Below are experts of layer 5 (counted from 0) of a mixture-of-experts language model. Rows are named router (the router's row for the expert) and show model dimensions 0-223. Each number is 500 + 25 x the weight over its row's rms, rounded and kept within 0 to 999. Numbers have three digits each.
After each expert's rows: "raises" lists some tokens whose logits its average output raises strongly, later layers aside. This comes from a sample of Wikipedia text that the model never trained on.

# expert 1
router:501481534475517463516545526526474508519512464499464503443486463463484557508516521499524501538498505473470490467470479507499469518484509516551546536483458548475531496511547453467506542525513477469500510488464537487500508504490479548493471492483518537524513502458511509509470491476481489487496476489511524517474483494483501519476470507543542497477498511486481500506496524527525529524461457479502513477467520563494484517526499510521465519468468457480506461478518516499509499551477514514510514522488505489498550451466456525504544503472508471518491522496509483477475519531509512512497482574506496493496500506541516484541532531478468528533521506497466496530510496521486469510514
raises: "im", "ine", "mo", "ich", "mal"

# expert 89
router:502481509487488497494487539494488467481508486455470533485496506454496555531489495470511512553518526493449518475498493523516496493500497498505488495460486516488530480498494479514496565480512472465519521465542523444555456516480530522513446491485508497492515468461472508500516493498480485510540468451529499519501496522489491462505478497520513525526527516504475467475532521506509527544447512470489571466474482549514507517480533545515477485506517467501501479504542518493547497514490497501480474535552493481530540479526518512538544482492489494474501492529539480461496544478498495513535493514470501517496497519509495485498514551515453505488518473488486494516562507482463469513519
raises: "ed", "ance", "rated", "qui", "ions", "ive"

# expert 32
router:469526508453508471490509540490481522548495508528453504454499486488476533516505537497514488524545509510481497490466502523502480510485503481501483467518509525498497529508545495460496547505531463508456512480497488468504486481471506473506538517522527497529527530538473519501533485488493483503504513539499511486499513467480458530488526512518498550510555508491489476501550541531484581474469497486519519506483470525481522502504532489490485514516490502500542505494505487544532468515461523509515472550502463489489474523534514555489547504474465469492535485502495506481449501515453503465514525546480486534511467553527498470484456514530468515490509508502503474548532468477486470486511
raises: "ing", "ed", "ling", "ran", "ent", "s"

# expert 3
router:501528504450499523496556529510508493509506490499485498481464490479477488556529524511531504542469534474430510474439487514475457492495528520498499468534478464491530549485501487512467547504515476503520502499515511497492518467476520520519505513487504459538512466464501479498502501516469469502497467491508491537510505510495522502513487531469537479559531511476503493507512503520489511525469479506514483487461529539482516528491537490499467531501564481513490504546534488527496450547506535524479502499492528513517477486485501527516523440467490476539494515450500487475470526524512470516512457531538551497508465518543489490484488521521491493510528498490494524526520463496468439503525
raises: "ent", "-", "en", "s", "an", "a"

# expert 15
router:480502480500496455485545512500446469539523468514472550508507479486518501507502527506524487516489531502463531542480504549485456440511550491515507507445491520476497503485480485494473557461539498540490498452498504501508481481485480481491492456513523500536553486492494513491530508457527460489501482494484510524473508466520494489514500503516485494502508482503518441511530512506522511467510492524512480484486499528452521511532528503520459514514517482486475491511511493468491523526464481499476441587465527470487526493537509474479550530487505522485534481473488494469465507469510503495488488487507513525529448505514508465508533518519505502551532486473517493545552483486493474512483
raises: " ", "\n", " and", ".", ",", " |"

# expert 11
router:491502499458505449541534499542498484537525488485485511517499475479489484561534560488526528505496517487477507505498534512482441435503511463443451505545496515500519485479503490524508522523523487498450452506475546500500540504511496518492472503445508477501519519558529494500457531492481516492491449495525472504499492467494484495484484488509497503492526476514489496516510545503497500512459479456527552519498488567469536527510533501493472513562516439496549490511524543524540499504500542523514499537481492502493484506509495525509514478509499502507503508466483470490505452485464532524522513518495482505460503520505497494486515498523522510521496493457502514548529499490508479534496
raises: " ", " the", " in", " and", " a"

# expert 23
router:500516464447502496498530491475507535515482488518452508473505487500538523497525514506516503496507536475465500492448510539518447491504532491504485489518468505519515551518509470503463541516527483534484520502481502511497486492485504509528521475515490490517536492552483484510528466500469423509493517567502531490496501457493488526506499538512478495517511465475499450497571513538495518505450504479498505478484515537469547528507525456525496517512508470503501500516521530496510485498481515496464466531520477496510466525506498524499530476518528504507521502487506457481483518534497501461550495519474559534494482552506534450489512508530530509559495502477487511544528452477519467510504
raises: "ing", " of", "aging", "able", "ative", "ed"

# expert 52
router:476526521498504481497521464517471485519520493522479508511493512483483499518506487518488535514511515498480482515489514536511470447507539463522478482512517476476559523514515426486500518547516479505482507496534527448474475523506504510458457479504504462519492507529518501504499508475498448480476504499546495516502480496496495494479470453490506499497497445458510477534529486518488559510524479516488536533469514533490496539510526532457473501517522485526531487521489462573515504511512496528493451537463542567505523503544479508470489525469512518508476520477507472506469496548495493498540475506470486515482468526535493488457525511544491489508535520460442520520512494507486493512498
raises: " the", " ", " a", " his", " in", "s"

# expert 7
router:464556463483516533509516506513499528501498506505499522527497480495498505499531552486539472519513510484487510520419518524529486437495495442523491516493482515513479528521521487462501541485529447477506479519507498492494476516478506485536471514484552514491528488507509530488510502509491480480494495485518557489527459505490472497507494499506492475503504516507460530494518512503519548495512503448486513480479475537487485516506516463543453503483506481502525474501548461504532492520519505502494480486514493476507532469512514495540545525492440482503466517504532473474479505449461492507521447499473534499448469525524474464512476510509446488549540504498522470541524500474489444506483
raises: " for", " and", " of"

# expert 13
router:509495483451498493577513503506509486488511472494462534486509487442471493498551515507499508527516510486489511510464488537501480474504458491499526533497485523556493505469503505497488551504507488480508479473484517503507488478453526480514470489497546499475489536518533456502491459471494492520523524491489529545487498487477479476478459423497525540517556512531543516507501500488494508483511514480473530507487453508453592516516549503504477478474511499478489507477510491552515493497441489494505514527489465487501512480511511482556506507454476469529517497518512484485507508488467517525470480468490515495496476523520464459463552480504475509525519481489524494517510524505476471518517
raises: "ia", " and", "mo", "ed"

# expert 0
router:488519523453478479518561487533487458500480461507449479438485480458494535559526518559537509547516525514446513467468486486545478506488520508521515496470513482495518568498511495491486536485480443477487538473519494491523496483493538508500492500485529451515495485484498497476482499506486481491498521506511533528499489509511526509521483518519513488532485497519508460491546450512484513533506496477511504509483506528499493531506511512462457543504510500524518513514524520518503459533494525540435497498505524533499479495512475523523515473479525501534482503462527480447498505520478490557511502501511506492482494552506488454505519510516491496512481466478485515523543491484451448485525
raises: "s", "t", "in", " and", " in", "al"

# expert 90
router:477496489483466490508505518493504479525537481508493505479517530482505549524534494508531478535494558498499514518485545524494468489490517512523519520480439514479536525525511475491504538520502457483502477470473512497477489478452489465507467494495490486514499516556526534494567473475470501494483506501470550462503521462520464496501479495546515513522536491502498470455510498548517510518505444489509504513511469533500529529525527448505459521532497468494513484544514518494547459502459477479481473520502517498516526475507495540530496518474479513538480536525522462500500504534492515514486513500509475516495436496542516488494525548511491531516532509494491493560511449453491472511507
raises: ",", "-", " (", " of", " in", " "

# expert 46
router:498473499491496525525500504513479541487497509517476568521473496484445527511508523480561475550528552438481514519421504545535502468491493492498504478488516473515491528486510476453518532443519463494521483519527487495497479506450515515518478519445519487487476508494518495479487489516485484505491506509494522480521470503516497501490470420470457479543493474448499469509506502503536538483480508478503544491482517533506512491509526503552459533524493502513517443482517502479486511517506534517492525521474483476499527498522504495511512506499491486503494496488515479503506517469460495507518498461493541519475493536531489492542456477553469517532513510502474471505515490453486454510488
raises: ",", " ", " and", " in", " at", "-"

# expert 95
router:473476504468487509495501495494499535480487482499484493500470475518460502530543529538544480546480540467487521546433519507496497494474501500512516491505498484531502534487492502495477563490488458498517465492497487487477496521457522474513526551495512474483536521483499497512486534483477499522511488482479541522500513513528455453527468484505521516495505511447462509503501480451504532507441491464517509513479522558493517547505523509539469554486517491546530467543504480508505498512507533480465481544510510492514497511538505516503524486470491511501516470522521454500461539517491523532550479510517513521466477496527498485507478509544506533527538475527489498521537454469462466485490
raises: "port", "er", "y"

# expert 87
router:453509531458484466521510507519474511497486519503455510500465505472477547484479518499518435551508554498453513506450511518505509490492490486526531480447517500477515515505489467474513534472519477511505472527525478458498492493449529525527517480486495446507479488557512534452492499469493481462496480512487529476499467502505469532512496450488521489523505445519474482501502520475507527487488473474536550462473525503485524484471537520522470537487506499466517487493509483482496530498483520540524493499474509509540539504497527521538496519481466468491468484502551494493477530516468545490489488474472509511461494537538483471519487489529486497520515470526479470538524505482466464492512
raises: "s", "-", "f", " and", "or", "/"

# expert 41
router:519503483434512476533528481492499529498502515499495507510490449505471552547519493518518463500459552482507530456489490560465456478497515536533496532515522513475524501494515482477455539478504486510521492485515515513536480494500499496512485456495525497515513515480520491522507519487489463494492463527467491504502522426548498511483485514471497479517521464475511474476560509482513551528488497509485521504459509552489521489507548487490486525471500497499516509515541517514474511506478482472480441549484482504479504498482502480495513497509518503524503499486473444494477503486524505504474509554461540513502458491520456463483533488462507485514553496477488484555538493497480490554506
raises: " ", "s", " of", " and", ",", " in"

# expert 77
router:500481502502472490516525479508485470492498423455503500490530507483489498486509535512506477512540493504472466489488508536461485460491509499487500519521504535540541515502555494493487537481524509417500537434536534489488496536450499536501459484482528477547492522511506522517473499461485496526505490506490487459468508481526517506480497483475493526485532498502521470483503536474516490483474506508470548531505521532451543470478485475498459506552494437498507493493505526512517538517489523483517452551493516504498499482498498518475535500497542505524499503512517506476470542494464539441488509527511498503515478481519505508475480509521473516504563469514469470500514471492504482536517
raises: " and", " ", " of", " in", ",", " |"

# expert 85
router:501493488445506504512526517505467547511512504470492506497453458505450531500513499468530453490510535487470520452488480526464459495490514517538512516506478507494521507502517438504493526488520471533521508490527531500510499523523480506554496488511480447506544518473517513515525495509495461507468490525453517460509503439528486537452489529512519470532497492472523474494531519472487543534484504520476513530480523512481530489519536483488471532475506507502538486532511493492482537531476522532446449551502509491512500490512453528500541540489490479494531528469525474494489481506500507455484500560467506521492466489492492480481515526492513489560529514502488506548535477507491476513496
raises: "s", " to", "-", "al", "ally", "."

# expert 40
router:455474495523517494484557493493470475495499479462490530494494524438492516494536539486495493509509493467461469505490551597499475472504525481491463520477468510480509509514525484524467543487578501502528542478515533476470456503494496497533502497488506500509491533521497499475515507497514498548507533509497507480499491482521485507528509477508503542527528472495486483511504494506533499496505497511516507500474515582477573514489530506503493521539480469523483480492513489488491531545449498505458497543485490504543483473493490545506543504503495496505487527524517485454461492499463493466518461497486468522480483503497482505528492508528475495528572509490506466506519471469497494529527
raises: " ", " and", "-", "/", "–"

# expert 42
router:476490536487462480524547504524499461520479502512450510510464469505466537496481517528500520515518543494495475503467509502488472477502508448495493481494492529475523510464522479465450515511519487494488482451486488493519492539474465492526486479475505467504522490539491522524505491529465480478467524484478538506490494507508490495483461532496495459527497487496502459492493505480490523487495507466466515453478485499463500479537527522486462504545560456487510481520487473488507526481479493515493574533505531487541478495514489508501581465476464485463521501501501521506506506486484487468492503531487511550511487518559489439545499537527486508533507491448531532554497508498502471488488
raises: "ly", "-", " ", ".", ",", " and"

# expert 63
router:504479518470502469507525486508493539492484546501486532471514450521452541533528496499518476499533510516503520468461495541477495492455468511525516484502531531487511494482503498465511526453463491523483500467507503449508484522495469515546481470517506517529539495488509494506511476494494486471496484484492563484484478496544480533487479509471459491526577475473504497492537527486460519529506481482510535478478451525476511545511507461536480484522525483528518476464539492508518461568464530461491488533493483511468486451488495491518518506489500492526534527484524490510480527510533514523486478531499529505514479486537491510505512488502499531547560488476484507518557510540518486505511
raises: " ", ",", " to", " in", " a"

# expert 12
router:463515485478532468444523499537502527477473522503499529498496449509492535529536508499522484520501530524492531438481488530472474527487491502550510507478500525491498531457514476526477547475508488519498509493521500511518486522472518523490500467510509533545511488482479517488520531491493490504482517561505574494508512482545496532484500500507478490502544487483484494489538505486459549542465494489529521455493490508478489546528515501515467538542510490493539484481498475503516501570482524488486440550504491508495532462492465503486540486465494507534513510472482459511479472532518518522491468509503497519514481494520535472515525503515499526533545506501484527523558470533511457517508
raises: " of", " and", " in", " ", ",", ":"